Weights of a small mixture-of-experts language model, trained from scratch on English Wikipedia: 74.2M parameters, 6209 steps.
Below are experts of layer 4 (counted from 0) of a mixture-of-experts language model. Rows are named router (the router's row for the expert), up (a neuron's input weights, with its number) and show model dimensions 0-255. Each number is 500 + 40 x the weight over its row's rms, rounded and kept within 0 to 999. Numbers have three digits each.
Before each expert's rows: a language model's description of what the expert responds to. This comes from a sample of Wikipedia text that the model never trained on.

# expert 11
What it handles: Table cell separators
router:511521520473610467431412453471489493474529465462521547528505545499494582529516515554499561530443547575486467498526496526444445511474519502547532500486504522475496474545442513488565508522551454464541600497508530433514524548465482528495563445528513471477524488519487580540611533509495496484485484466538522530511505504493432531550457464452500508519536563498483489451502525461431468578466570545490545379460523513513478479455546502519538439485487485458495458511549533591494580515474600448509559551495472566520447484458503537474447435466421500458468539435519532547553499553438439467488505550552530497472475461510539538461520517555500488536512474443513493493522509475502502477548473503508390542510451539506467545574558469425546527459502510526555515528518501510550487531553532
up0:547478431528509471451537527569458531513499497484479547614545448509492460469467494519529537531470547528491403549539498565506518489482524556428548484470547532561531576445534501504482456495474545538498534468488447538538507505475590504493483487539531451463499447522518541518523460542513534502494557536512566521387511486500525513463430521471466438480474554526498481461555584537388539459496541532471575468542444458465496495517548493592492518577521433493443489583504464526489496510513507520517479503480479551459474519575522545512465492558556557518456502483431464416558437466475560487524538539536550564491492476505540464446524520465557478545487492491509430557534533460452468534527500467440520487497516520466509516513480555462467512504610470510499510479427469516494434542530434
up1:531508490545516511514512476516454487480481499498554437524555573524467514504496480524542524482458504495437509602508476568490501501444544519542601459523561519508494503491520499470471490476556449519518467461541529537517461425416495482520499496468461528475477455507500520501497589529431527513422537555510498479613539521522531501472500491480538507536462534542480534510485450484447498502519484538555538537493459501500461490452490512468475554535533534475389520454462516407521522442466489492539577520520541533455488434406457506518494519603498502546536499442448479481526562479492546519513389450513497492454549518494536477571461413536566544536439551407505451513460497508591572440582457479495551485480454511546525553554463502495524512528534544455516498539488422558498530471560501
up2:577487592504470495439482496502466456491511498499558531512461452479451565505453533486466550448491444458453464608490507506496542522460507572474431550506516548447455445479503473418468534495584509461503582528465527627530476452485574527548487443462513512463505457520522472529487534425500496467563466476520524458511467550495518508509486469527509481487470505517471483351500540536543503502483488515483467499484460523415461500479493504518515494483512508508469526430495448551552550478534503472426510446530476483499425500458482520531527538545583491544424507530474412563605489534533472512516533554500465435477440510469509505560540523468519481538539499542472438465474584556559475483544510545501502536454473480522469488536518400521520484507506542504466596497447513503539516457490443
up3:521605563458505513564512561541445475519458494466487544509555556535560582506541525468507498475446539513521481508514564481592484478530447501504535541529520560520536454508545521476525475485577415482399520522511480451530578524477521480503454497519475462428507479532532497559463513451520569546518525491563464510529469428510522508587543403488520413558434518463505518518437480428565506473421475477540487543505468500471542518478445466559505534506496453471475470501553552495469529490499493557507502513499446504483478462526490524498519479537514520423496506567487500532506511545439471620546467473484502445469542539538521491488515447461484518620528520520509461498471474407490456489461462512493428503483485557477547525440466509513467539526508471579517500581431537459561438488499493
up4:456516512494549454488469501493455516441598527513557550488419515501498481552531473479541522500475529536530532555499509526509516508570487537492525530480532533501443532445480514459489549517554492496431488536460510517464532458522537516538472540571523531434547570489473553511533482446459497562484512441527479595518522504463525516511456514488524542520486479512600493537507515455433547504533487482476576491458500452513535583462534586456390504455469540541422498581479509488543516488533521458474550559471513532456512519495497495508524501568570479450560519605431454544511496527424535480502518484577428448521499510425520526559495483478481487571455541605497540461528513451532544508534509500522485554451519517505548506481535520437486535480596470503522475559552387521544490546448515
up5:474553449434488552576460457529513494499422549486541534468530520519483476496501522546486466540481422513558514574528553499527509503522487473484431455545510497463486432471502508505580513450472507479487541540528438495538494456503458563550569512491516516455429480495471463529491477521495546491498481529543524527490522581566445525504487476547445539487459491556522511549473527411453486552474498459508598478495528508528433515593434512518495530460527507511537519529540540534449563446536531521524529451432447489607527572442563448484555541554554422510499493411463468522525555495508542449489530531551535520607451454532499479558552500518525529521538477518493435528489529505472519473527534447521532496444427517550502515488483550442599518493467443484503494436522530569528508517563551
up6:537468558490488397514483465552457498470577469584571505523459460663530472521555577507512553614516569509490460487473564509454551468472507471507495478509587461515482553450545467536477478598519506525491479480465390504489536501510526491504483501496580548461497499531501446479499461522518494488404500572449545547491525521560546559502516525503511491530522513474508482486533524498477503475478550462485486480469516495492475451506582531525403550492523471452546477482510474547502527534507455492439477494400476455489480493476485466487502485392497483493475516496531500493495509446516466568543518508515397544463494465466548487491508510505483549544428549561493430474493539439542526569494528548482542447506542460489477496547518476521539514512505460422484489546554524434542493517574537
up7:492475461462511473482509461452521449441523547494514496618509486594467483518489431577544563535470449520532489548500497473530506567530517456438433513542513459460444531517491485434434561499510552491504558433472530511450471484496483485492549495519504507581500509449474432557544443547486470516479505517484534499563492515491438502483522482472505424511508558499493447515535549442469458471522520461496512519564531441515447520491482476512518471471549487422459499550562526448493473414600445522554476508475483480460534552491503446460521532495503570501500479492521498535473431512428491478496497531512491390472460523439570396508604480475470492494525579461529480503477380512472519506531414454517519511512561566478493543510548572468535544519553533571516530473534455502473531498540488
up8:552458524529455464431543465508427532474545482503500455556522469485511417395478493520528466470548454527560533469460511497457514506452508542542561477475554492515508566515440479549540516451524484481501480584509523546507471504541482543550443495513547499402459485490503452461561461468565555501524522444535473528503445544434506493401560492460512518539474528458481598457533478492502483526495504554455480512441534558430523453467453492490528514413504461507425480497432490549549433489534434522439456528480515442526497484497550456431502550516499495501514460454492524499500564474517517435533496429510537442451525522513427555530447487490517588483493464498475467479556484476536528440437440450491481504468407522502473577575481536537524430529542500447545505521459522516464497493576519
up9:479439478505499442512494462517464443464497453550545492541466481543498449531502543477475488568540510486469472553489510462534611513535558470560540551505565503525416479545447508420482491556500471491520462460441546414557512511544515487476492424488540557463561554461534493510517481495457478461491471543517505586491403463517528465525485493514511539491473532493490521449501462491512411460493513482495468493501479557551493545537471559531525426549456463484498501464516545535592447553464524447561466498492477510472559470530514557534520542484558446508475541552428434464484475569472584476441529433535478502490548525534566518403542489526520483530464535446478557536526443558501487498466451576533514450500452514512413501498499477454439482479528482598510436519500501564500532439554511
up10:448533477465499504577551517497425469537460481508474460493454540483504538484536445554480500448488609500466526561504548538503497444536578436514466489500493535458486525532509504518532525548532482406527642502491543463545472544523556515537452477497446646432446491523447493547524497489527470553490501496533499568488496531569456518562525580471510558424509495469517579540523466527525461559453501491483502539589445472391517540556483455488526518473511533529464447540459552424489454471564491578510538494534498495518512459525496527526427498506456472514479515494457501513511439446460527555449526530545506484466501513518537489500448470441458550430499485552541466547498487509557494451560533491557495472459496497494482513465473504431524478516526518544469476511441521463446490427536535
up11:491502487470565474479475504500536449502413457572528468456429460483521497537464430510474483589559552473528514559507514476500439480474523477461606511485532509431451523472497582535477417452455523514534469507457518421471427446491508489437458476483529527545478483509447514466585456447513477459491455491467544518528550560495549509487510430525437572452474420497486461559567456498463513525464558525514457489507497517455465534494559479447570420506564540502509467532426422534489530565510470488519545599485571488520465480483425470529564448443470467548530497496460484477547509478497522523483503596494515536487404548546496514425529492503516498566499448474542542511537502508434520471495500453578479473510497489479485500475495502501479540475472535527491507484531423550479585542532499
up12:439457448509490538574498551509470458490521490503547531482538568516482546498458473557474526556557513429457527428461474507479526519543544556547503518495515467510505502444554489463537472434484519507486526493499416540484406537518417474477453532620504522487566514493509560483510471496447473524537486500504480466487492529489494492524523561509503485576502488493555519437531530407519547541542533492530512519525473531440549480501492504507500459441538458482511535458569487511510488588609449477476474451508518424395553557480525517504565561506442545485520565431573521503507522559463547491489543476495474483604400476500478473500564451490517525472480459509540526573455446482487506486515515551555479520541501575524563502553499432502562491448478499564538507509499455464581522485563536
up13:567535514548537485518481498547526476496491475489509510560494480455491471476479497430566499478535510569435524501493484400437482513548488578485462526518452455468503561526474487511479540527455460524496533472488528523536480476448480525529527479550453462420545510533516470489528475557481476512549477585557478499443475478479526512533484556538462559474515483510469480453456514532519495517502485449566490562437519530457477474538476531559520562465538549589494476459537432413522571499455542472533464434511543480476518538537474495555513512445518395493542503512460514529484504500509515427509471496510461568510591483447549577540514497438523596491614518517490481585484532482535456515495464494454467530542558512525502549433551416509481544432480488590507510553579403514531472485535569
up14:548462487464573472571534476526489605515553566476487527476465497523534559484511523517530426546446448560431497456530460474440556432443532449520484467500529530492445493603494514509525530401541479477517472473451528496502472448515507473491551510502475531549501514508520439484472495422525488553567478501526514533499440513515414465469573509412525478502461562504513481560569516451506520469447494478498622558532478524485450531493496503475524521489453507574575515478553569495447528492425397460498499518520539464562475520515440458508461529497505566539490554514469514476536465471502550431489592542486472492524482455552465455553488570499489488438478531463443559495532480539453539539549480470421471497535527561522502537531441469504448501512507509513499520465471482546566522454546484
up15:463553469571440488508562498439529493426502484525472438544524523510448484544553476382535545525450434594479533485512576530444542495489465437545504465514496566493508509538445564504432454537549535464472456494456481526494532562462549507472499473513521504507459558493533543473495528510540484509488504498491558471541462511500503493477525450470469519492494510496485491532533528478475522497512552478499529467532480473463538548474486475451467551543553428482500518505458448491495603535494504486470498450509476527476511492487500446465437482465561477461481517421449512499497527484449413513474536529574564461487444579488503450506530513541505485544565402466492464488444469518464358572467469588512498475457528522497535446507474484437502557497532546585454478398569474448565487440513458
up16:533543465495466501457554492511439443564539496474425566533559523507522474418504516566510462472562527552478524468517487496470489473531455526468475444569479503526456534503451477474495525476527561473461445445543537476545537416497496482561529479438557510399527455572554455463495534483500490496558505520482483470549488490461552532554509557448433573486498516538446437452501468508558536502480567529560541561517491502504522508515523450502429526568448518527517518451555542441470496484455469449490527460460496531504480503546477477515484549507507550491435485476431528451498500517490445492540545478441555485545455465534397525416541476559464529509502501490396536426498510482539433514540553569551507476383564551513485499556464514473559540481510479536524488445547459529506490446513528

# expert 2
What it handles: Sports and institution nouns
router:504555493632482431549506564534493547468468434473560478525472442544442529536443488440473519476508482490511494487484430492475517552534483537530537541480507519491503519426515491575513601501494538460483484423510482490421520501548518595513499502493437467472504457523437480417528448442493540510490557538473593497486522500518490542494499553501503532523596518556413531542517518515459503467527490479453524472532450559509512532528511516463523527492469483481503527555490523491492554538583491478540507482418470517477469470501519562543496471381541579422430535488485578532520530481527513525511513530495570507522490425464490509519556477468531462466448515507494501495530512590592470510490484553464547483470463546534434499450564520465520542563564451536476496527480449429499464563470526
up0:561467464574461459492460447488439533517533535488496494447442534508467449462441530560451448497459526499479513563491543496491492514474528479469491468512505410541523472473538542477517478548493486498462447484464527536481470466440503495488500477567534512525489482464531486480531471534460495458411479573452556478452522550392536514535474426463462502518535538416518522575604539512534486495555522390480491480513522464517529491492487505525550425524435480518532471483453483524479455428538474578592526527519491515417487543443526442505516447429519485467552538467486558509431517471506522548497555518463514522565592561460447509522477564530523516515518554446550527527513551525514441505472511545445387454510444475449503477508460536484474531479502489525467468506501447402450497516561536
up1:447481484537475494435525541572505529518455464561533548506525568626497518447541519467565510456516450474486517505570529470477547550496477560524549495469432418445564455561453520523558456546532503503571439396471444563483531506517478467470433523512503445413483472475487455479514454503487510444545523469447512476486492475471523528600543509532507514474466475492508514532511491516493425465479460396504483528521462517464530584535500483445486517509531505528445479513527563531441469469532490522468491502547468432428398437428453476472402493528481567479481535534506462556524490505520495500451578505533482439473446524466520497491458481491512499523498483443522545503492461516514515404486468482548494443495521486439395479445535494494502514599531522442478481463504513498515517475497505
up2:522489541501486459505559531490489544536526468426471455480464504495530549543480410439558436465562464522466559509511498508541570524509464497491417523487473506458547468452407473510441550470530466484536479452468418427490484522447504487485462537508457526436475505575453456511527466436535512542478496461525554500513513438538529523484494485543457460552455545528526514470582474565499460519491502492499464518540510566538513456484515539474463526494508457447498437502574455511376559609444490421459461498495570446493559516519484477512467448449482520494525514522389539490472530490471556507480487524550530480566523490526522497442489484426469558534452424426490490532470472514569509498532471472530442428499506558561496489480539476496465542590576479481554519506500495489539511549451515
up3:493486490459534461525439505527444556468490472493517563529510554506435489458596497504498558499465527590513446540536474501505452579476448528519489424460455505458470525490494518480423472569526461500469423503556461521411494468491554463471398415492474503525532516497527568443561450478502532565481511501499478464445567475520502476500589484473527412536495470576535492493515543508474594478465462447492557552470477577517504438460540517461440524560489462608499484467453444464486541482489475493437521504465507504447525436464512477528496453474553510488513542495459535540471479468473470483587491474511496521525566426504517429497515455464529493500461435434449535544518537479467471513465520452496432465446451463473501449541539506473450514481548505524489475450493563541551572458515519
up4:508472521510418534482440520480515480468501462549498546560496526560494592531493485462428428519470509546549469496491449506516506489514481525506551457537519415497459520516510445481486618492550514432468520472479399524466471480499518575515479505347508505489522518463504527510520438583531479470463520502480527574530496490523433445457511466527454526484479404464490458433514518519495507484485542540481533524506412486440479517438519551473515526498530451490462526505533470515505439526467517452493560534481508505546513538453432491455436547434505436466505447439498510460519410499443407506507501572474531492433548572494483525519510477436507480521536427506486476528536498542551467538446414571422485481467463506506536439524538514566503500531585502514498466524479528464534498489557536
up5:565446493443481445476497502542529487539502501459510466492509510399524498516591522524453476470523466447487467480408520491492467444497460464477426460525518521512470457435504440414583451529529563557525544410467425477500512512481461494493479475508519477487512504461542486495528511502478452622515524496496464506520499479497500502530506474537448531417536529479484620480500453523507540534489463445521518481515524517527580492416493513502537484548434478509489539526481465513517463481449422536502528521565406552505421517505538472475521479509576481517427520541561496500510430491553522477519516559450479474550521531521575473517502461471576557471551495489533535534506447478513555438413595471475496457500543495521482476456570495514536525611502548516524517442511541491534469406513473
up6:481478496486526452548500455578455517462517500534499530486532560522473578482583419460494510550511504498487460449552532458417454463464436506530560463450421501510560453501494466448524482525535569482539560519591456468556455447551442486496541514479492498478489494466496539484523442537459541459517475530520540559538499502575448488503398578504490541545556547488512499506506507465548514536505486538453486390529542460490511516494514445438535566494497512521534529508473552467439480536514465431471536527436519474511471504483518474438519466511524460472488537521588501511528512525423534495527606536487473497504574497477552531462531516479526506503452508438567542487468569574539449483566542500511539506489510453550411425515493527480513543535533434494523469538462505457457455585509577
up7:478483527550513477446417454531479549486485499552523523508453492541524565587511497477497516524493494460516425508495470535508549436517484486454527471567580532492458514468489461490523508504547461496556463506525579530476423497520504484520436484549490472475528483464531502510516495466497537526497531465467530480521433510582507496507450484529487591504441533496570486498592488461491492578493523479483475514483511512440478483542516402500572511537477481533514549521479559467488483519510475532474417571528510513450522429526502569497424508505489559441468514542447492550439539538417537467438521482552524468525408417484435496508443527489502477513442495475505526617495459465535416433458437487444484463485482553495497483535497429549552501520554447523506435600520396452549525463510491
up8:513531478469510462487509488595470528489563512538502454457473460515516492519536471509492533507509478558530509448475481520529523491553463480482465528522465515480500531563451605502503519559461498513552465506487508483510519496506563661437478529430569493480489527544569521472483502493593497497511459583512501478459487405495468542456454493529477469579539482498520441547461532497429497496470469519574505561541430481447488463532485462520483524585555516490629576544478457492536550484515530504494532486503505531497487560515459496547407444413477531425495413469509549524499507557516480514549456493530543504558592513541512543471569534449521514527494519486561545524459569481518483499523527481496566482469534472538487537541464465499507496590535490463496465451448559537555509558513463
up9:499502467519465511541476505472486634553515425494511478470513544516524465491517494547508475513516407502484505484532518484486540523483536467542507540526491407499520495531540511466420510527502569442493501502459491534478442466528473477403506481515626522496605520552410494497515453470538488533506480497476467537502522453520520478484513456506485430534556509481482502434522436509590472558474509529528573543485439510534510473545475532471469503574447486468411490531527458477472576549499481450447528469468527472503490508573511547498492491503496481489453531544511473579488486514427444474494524500475458511496483567490474440457483445442494481447484474552469472520465522462460502471577514496502454488536533538457467568559387479469489400534476451471530527501531502601442626545501507
up10:484506577465450513551485542531499530464524497486490531498514460442504502512423455454502526532501519475573563603463488461475526545498519410497439450465557473516448468455500487530529469531521508499484468478450536488485460500443503440520510554524482433570468514573481483444491496507512525522535552410474512481514528492467484490533484556521510445455506529498477542422576502559459577461520474588519562501566472453510467492541545549507496512540503548526581466554581488514483524456613498492585476505550545424467507527486501461502448514488489555532493460512500432532523490510446407492535483457479499489540524494507475506570469473512478410535504492475551553499527430553422520450496465465401503464506482516470506550526520561496482501499497449547533571582443407501560512457502441
up11:500464503493489478550487463483460545492516478525564470490530455497473477493528539447409416531551581488523516489512535487524547481512496478499483518525496471446500495481554494478476520525518491516465446525442399530481528498471507450569488384522490566496541414529526531561519520499577525463479570473566448505412532513441431549487451522470479524483477532484479458488444530538501527559470546409474517503512491491573503486474563530540519406544516475610474453506535447480477521463505474498488531559504535567538474441447541550521485537540477520454481522539449450484520531436498470391516558580516485551551498494561510529538490515456524523460418462547379483532502519468505510449505483509467489463559541446454464544516512498550467455460483452551562435497522514516515578487475500
up12:532457513556463459495467506532542480527461567520520561551491518495473554516515484565549506514509451527519419583541464502488582465454424471524510491501503512497507436495546543595563552534484477444403457508527410552491509467507497474498440521453531394475541441527479506515489508520567594511533493563505532453503524491448583551549549436511452434551507484536477484523474473475501450488507538464469524439469527520482547555440404468450468497498501544488477423514548473468562502570476512559493506513536496434521549490520499571426560488529476502439501454516465544569502545504473492487603417540531534559489518511521476510511490541467490464504445485499510545506494494504506503476559487510473532501481577444472516504486468453530548496487491569494459554527394570465447516528495491
up13:518536481547473538547494558520512542509535440454504508531451467467473511569489498465514514486499515366452564503453565514518490502532418464441473469517507506493452481519475509440452437496446467410480497528562471489502500453455523456428489517565517534525437521433513470493572462519544485488516450473479549524573543545518469463475438494538499505524520438564481534452497508598548543543506528530549515470523490415607531504508454513504512530474514516470524462506447489522508514485424487518530510464517467586537520457460440475519517512523496462485462507495524522486488519457442554498522521527454442500521454481523497495473453408499528473480482483412457514399437588492465468488591537518505491568501548478502495551511512476507392545558514567537504469502500451466425454428572548
up14:507518513493562484492470506565458478497530549519518458523557463526507464493556563517450487451496439478517534529512469458460494500538489558484556502471440493477481498361553515499504500493519461536562553550496583506437510419512482447595495420497485496418435617523483492463521524422543475531511479538544481551533504476513519447525501505470558533409521530539548466541478441577498563487443460534514510548524515527554438475450403527455468542503487449509487467400520535444432493444584498476501492470563514475542528438561548503505520504498458534422500531571509470509469439461509550561486586497551459578514474475518473590517551456484547510487502484545484523531525498510550495525492478504519481523529491457540491457506559540548497504487569452507509489522500547467481519523526541
up15:493492509460515513493435507582468485473454480405553489451459519451487570553562453579540438469497501441524479538581474494573535443574505524444524598495471473466581433464467559489540498501469493513518518566472478503491479544492493485466488477499562476554540504472503522478484516542500552517525517470447539501511464548462515530563476496530552469584572503452423519541501473513479559538531498476433451516573499499479489501427468458464449561509537473454504475516443551523610379503475428472555535528570531515534514493543508512492493512519522475526494471475496498524489536492472515433431516480473479538447533481480467528526499477532516443448474472506516460484474501542584452419458462527528500546442514504451430510482526619467480538534519466539463495506409509536571472526487501
up16:555572453501528581495469453509509473517476447481567535494502512496598503465443575577533474529525581487484491486566472473495541462513443455508585610513511508448551484494520462473523479546587530500451487522537490455544461500492538512506501472505474504485449513504498509490493478457486421462548572486486440486558504571555436504542462464521582462532475537458548434508513472527532490513516527549446418454487449454474515430470478456525581501553532492497510498530496499506498431430569460478495428467450436494522478504471537430475474548527493471464413516527524493505568499499519439473460522534521483519484581493434481535521438562465508415514497505457513563531474493497548503474538522514433473501440538434568505521502492431535549519525448480525485580572503460443452547520513523

# expert 14
What it handles: Closing brackets and punctuation
router:582507597580592549472495478486501497488499560549414511551482501484485482567515462495432497497527507502423460541470486489519486522470470594481555527488500536444548464494432561455462534512480524516544446560500431528523548542509511537462502500528479491498532459433532479574489568459481534520469501515512493496470476467559482551556501543547439517582482518466413534500465457471477474475441565475510449500556541550512465467546551519494503542555573477478504511504492469481566534458542494515482498487490454486548480550453493444506499510508497557535475538389572460521447469520515438475493438525485479485507509515542547507413457523527576543510482496513580509537472500517571493428441553528523519565453469498496500499594477497416502465551493478542554491472551514540496430512584568
up0:498482509537496570434456447573459477447553479506458526518532469544492529561544531467529438467500447466543539554495507423587452516439495523524523433567472490550495526540494513451488494535543506479589487500553474514606535505498506519429498511481477508398517478553483515516459524466573565490478490492490520533536525427604546491447507455531523464468514540484469496546536449520497491478438491489542473489514544547509508536499486471481526483553556558547450507507458548531505444493507562528422473505545552472460590509510531467539536484507555560461442512499529472558475516498531505496440464518509473508520481444526382510526472494530486579442461499453578489576424510516475502430482491535543524543474521522521529553564525438513453516543503489479476425508575479436556534453524579
up1:539410525453461529494456469597491457477519475500485588410445445486417496529526455498465473546532534482513498485441472514555421483527526465437494437543508518526518467596519544416553514478505457449448543495522509495516500532500530551504484545489516501491509505442571538512557538434412519444517511476415453552521485548435579510446548496543487482514481447525404491524484499510528472478461568456584528500485543537481406495508516548528478564517521582443513477445476419493477530530549515497515469563479526549501522421452546517547536515445488442507510481493474477518503554544479497510467579558477470464461490565484516487514449511486515519523548550503549490506521482460484529465443489489502538530510528453515534481552495491493535457464431558507497531545466514520467400575511426
up2:547549444503510515419467517508486437504510469534500544476479564464451461604499505537467530474540468542522474572526432517488476468555516441452559513537536494515497569525508478477502493494528455465506525491528434498532423452517501455486490446481477478474471474529426453528468451478387459436447501517528486507435556436506468489526467443491492495464501501509493447560513407459495455513415490450547603508486486493491456520470511544490469554463492498488512515479461512466483593489424584440489601497488549527441437522543450484512509491501439483573448504432557517532518492577545470444492547476436555473505507522534520540474518546483483534499455512470503489559572444494484480505470527470535501453491503421504524543423518562485481501517544463534552582534503414537525467446542546
up3:495490506546487536477575503536587553496483517518485556432541542475538490499522473567438474439443518539536459577519499489523537526527570535497432637455467586503527561428466507464592456476497533457486473528459486583476498464413483484515585525470513468520458512465459449521544558490464481471574533587541505478422513470458472511494471441507544486451455519533494530556514426483486435494475406416443497567471552498510477547523505555477551479486511523533521435508443551428470532515491480484479561497458468516519470446487503556423525445436539538513532516478506484477547498458467475461433498486552506470537501459427514499462438487488528462492497498514445455534495477524476526515496463465471430511479513526475471556489473494528532488461545500503465569471440553491566518484525547
up4:506514507549511582522495453444481473472496372483496519515575552450491515467503516558432550498480515492455469487475529516521541512510527496541480437467555439411503505458575550530532445548546532559457499533503511434489510599499420479478529442551437584494551568490512538461465504498522465504512530515491477512540544562539554591569472503431525506466556512566535437518566524565517507486493543537496574438518496519506456509440581567503478468499444467498496488531475421503511513459514504533553451513492452513518472469563528543515498437509490512506500507529362529473492495437502507504534477465513428532499524477439536486441501477511536483553456460459467508502449504462533515450493470483476425513517438495462552419467500500524540476530527423519548434573528493505527529520501560
up5:518500475501532495540531451487545497572539498503484549595486472487440497512513521528448485552492463506590458467448558473519456514519492528524516535553469459452485565502590504483493516572549522481422502509512535520462472556493522468442544510526492482520517513537509548514451419464479526508564499485469486473455578519497441439514515499500452433513441450529469524495547534437536432519426478510476546507475464508485449597537446476470542472484463510444487515481606528554473563488599566501577440552513528494506542465436478491503463535489494541472542536508434442570438459425499449548468504543510462490501503476493435475529474552469473585522500457505502450495436443579502487455551534482541447497566497456542459497509514530523506527505543495506556424437426453444508430488516448
up6:592590504468550455494544466553466544405482536497521498555509454509428535427557479498507421514509500485552551463441497488490517496505524510508491511450551471427498523464520570489489548555439515536563520504450478420497534460523454493531492536520534515436502485518509511450546531487527506536478518514567503453497546456508510518527522441543484523549482464515466484448545527441507493504535494471445575572503495492544500513560509516465493511509561482511583509499523399523502553500547541484428460511545510544475575490552466513496522450510484516477478598504493565453413530589504495483529411545533482489495528481495436510520430464477575516513541433467531491519376505534481471502546498478461559499489571454528480427463444533488485508439508414533561521503580494497439541450464515
up7:540578548531492497476449454579496533439573489510508538512450496505510500551486473439513476522551493516510525487523513498497436539447491528514514472491518442431556472513493467531544468469544488495527508512517529471553536493534518491444480423431472477528532622427574516474484493482610522588475466459508454487515515530490553493501475497543440496557503502513455500485479466566530489501479452494498496558519594509491601600573522519506538509572480539492431578529496448512522555500493497443469513546450489568503486478457513471500502527427450560486525497472473517530585505453447461517502410502570527489483514545601493529496487506469519470558495549517534551496504514432547401558484474530481500542455561500556482469571508553455480489478549485524488470483501491559408480559509432
up8:562475485537495490457458474482503471492516475581555487588494527481402531495540487483527485457485523458597547511535521436472497496507473468529478522498462511452419501508478501450470562510472514476520498409490517511408553514497488463502532622495524457570407430444536470551479447505471534494512575532547501512555513565492500503499520542461575539557464544526501505498499552519528418482534519479537554525513615468476468421528444475473492558483502513438461507488457441479527548540556478512502473509428459462498457506475456537471524480454492452515464480545477481606512538561501542458547565490468517531579493480561455435534464521544474463569469448468496464472483478510496493459570487527511532483472483543418518520473502567463539491534495548492498506507538543505580433506424499
up9:408528539496503508594469456545425553527463524584442547472532469565501490526486483488501495515469495459508508491442521456530536521628575487480441532496566507492538560448423551545490512530556541494469492585519491583470492513499573531467472532455517557407515497523495507484441516488465569453472503574488479492516480512540499502553515487534505493536423576511462483490515487476482480557541490477508502481579520471510474534529524516472490507526527511540575486517495442499550494436574463465461547587540480487476467501476498480543464498502564644478507496433489515483477443535487424545486450563497512448520548560514541479491536511488577526521516475485507460535488566516495513492454531407537526468505534506520530515541446469493407440517435506471533504529566463472457550454540479
up10:534460499518491502428498521580444478489507553507545485493562491548481500546473471483553488514516502488516454536443525484572503504565499527498485530490405481451483561523540440549444543481464449503469551533486430547466418518436461537539542620578537528492517449495536499508474532434508472529572443517555386529533457584497535512565441559480511490506618535530491528523477508498469515521488524502434474514493553536501490492527453454467492420510511438482493457539557490494411514490548507485493494503486486525561447483502487505522468532505491484478558451458519517534539587491541550480444455546483537507499547435510534415583547540459501474514479570494516515442511476505469572493496504565498530498539500540584552549466437473484507535536540423511527511473494412482520499482571517
up11:509483479518467516449449512514549480487465445526560539539505509514458497526490521469523425497482590535440419589513509526500528473510496479472539485494473521531524520525506571536458498568478545475509471466451417498462530502555473484528438515500484495481528518473492549500558561470520551453480494529555418462560459537465461589568436467488521413528516504512550547491511501460418534530488480459466479474502411513499473467438480526517544492465498533493529459510477521464444442451509491522506563523418485499515438569568482563512521424424488492451455417498501478492551549498522470463559560531471492532565504541524485448554521549408477488464485542442459508450475552558496489525391446575561521559477460487535476490504534534486468457543463444546537509501461512399539490474493566
up12:475550563487488510464485510504476518499512484450529569484500451552500496424564445468515515526556497456467541495432499460508491539496528500562517410495486462488522467566483525562524448460483510491507491474485494568515543478432555549438456467553510549528487494525599530437505491516470475518481546594529521490529536443510409569495514464571480475472536529500510434544500487546477495441478526555462555495421525402447411517480496405515514493521454489540549487510472454469489541503491505506608499517474531499496508494537536472542510500442442532464416519553439469500511541479536512514493502449434489471514545469534495527506446512522556481518517478500503519532414431433586518582523520509467439524507452508512502512498509421493553538534553540540578469406469503554462498421437555
up13:498463395478458427519521501445527513482562455495501522426487517565489470546544496412503475519556496482441425475495467514592586429502497536516578523469524494518602467489505513472496461520540509540528613556495451428429543440467473522495484521453481560488506473507526496519587523500509424506585445526459469417510588511460448496515498521525513548495499482546508491553576469557540523514439550487454558563484505520488520510491524528517500469519501508487466475530512500523570512524509573573429456521497513540528466505462540472509511513518531472414473526488540497460531539535494533436504503571521454529477548547523520488481487467542508470569506465433483446466491485507478539495494502522449516528498425475450445528540545487492467510470447514515497403523556465430486500485582596
up14:525499532481504547460517479619602475451533490580536617487431459494548499503540426540481475481459492469333515558522473487475472463477500551532543492483485514491507480518524465474466458490530554532474550464491514529559541563494453440537498524512481482475456512464491463544467461521470509439499530484531526375538456512473528514440526490460457499525451538458503491503563484507528436551449548508504494488416553470551420488505454528445563564541540500487526460504474439516559508483486532438501437489520478551494555524516514473488454525488467531472448527520523473501441536515483482511561522609488542465584528475551554482445509515506564450531526542499496526462520517444564571499430561496517480492423488481497462470501498491472545506571467527537429494521512527459496497543528504
up15:540474446498457446541513491516397555415474489474501487497465520539584529526479478419472472554488495527492488512516542536496477476490490544506534444474567506477440478528397425398520518459467493520499482531543493460538537514517491499477501419488481496437537542477539465574523529558436483492512518424520542382478500472521534479477521515440540461534503492583515479454491475515482455563496415506566518507572560521538531473465516482445481485575491491557531476470493472507509485527502585555529514493413493531525532537503451528467440466494524432565504477466556454488511447513505488480550471420566484491589526529458441469556540469516452518559483540461485525501530423471519546558548504519542525457523439552534543530442465527416486523447483492486470584494475523512484550492452537
up16:558597524557503428541514492535486497497501494528526425431439444509436480483533488509457545527572467532497443497544445457558483515488545460463445484498495467503508514407537488449433520510507525576442567533470451472491508421425502480528529480427479552466525508472496434541524479432467440508506532508497520462483477474433473438471467572558451514530498535446487509533499486579450440544446495497493526471486524465481538458546510604491447464528429476469538451454495458505601534479503544569477489516443506454511519488478477496517488493508559524496471499521477506455597516509484417498514502520495539448438491506549491372428491524529515526555541421464516405499559465503453471533471529508471515531529504501492462421542442451520527453536492497467480514539520476531555543486483547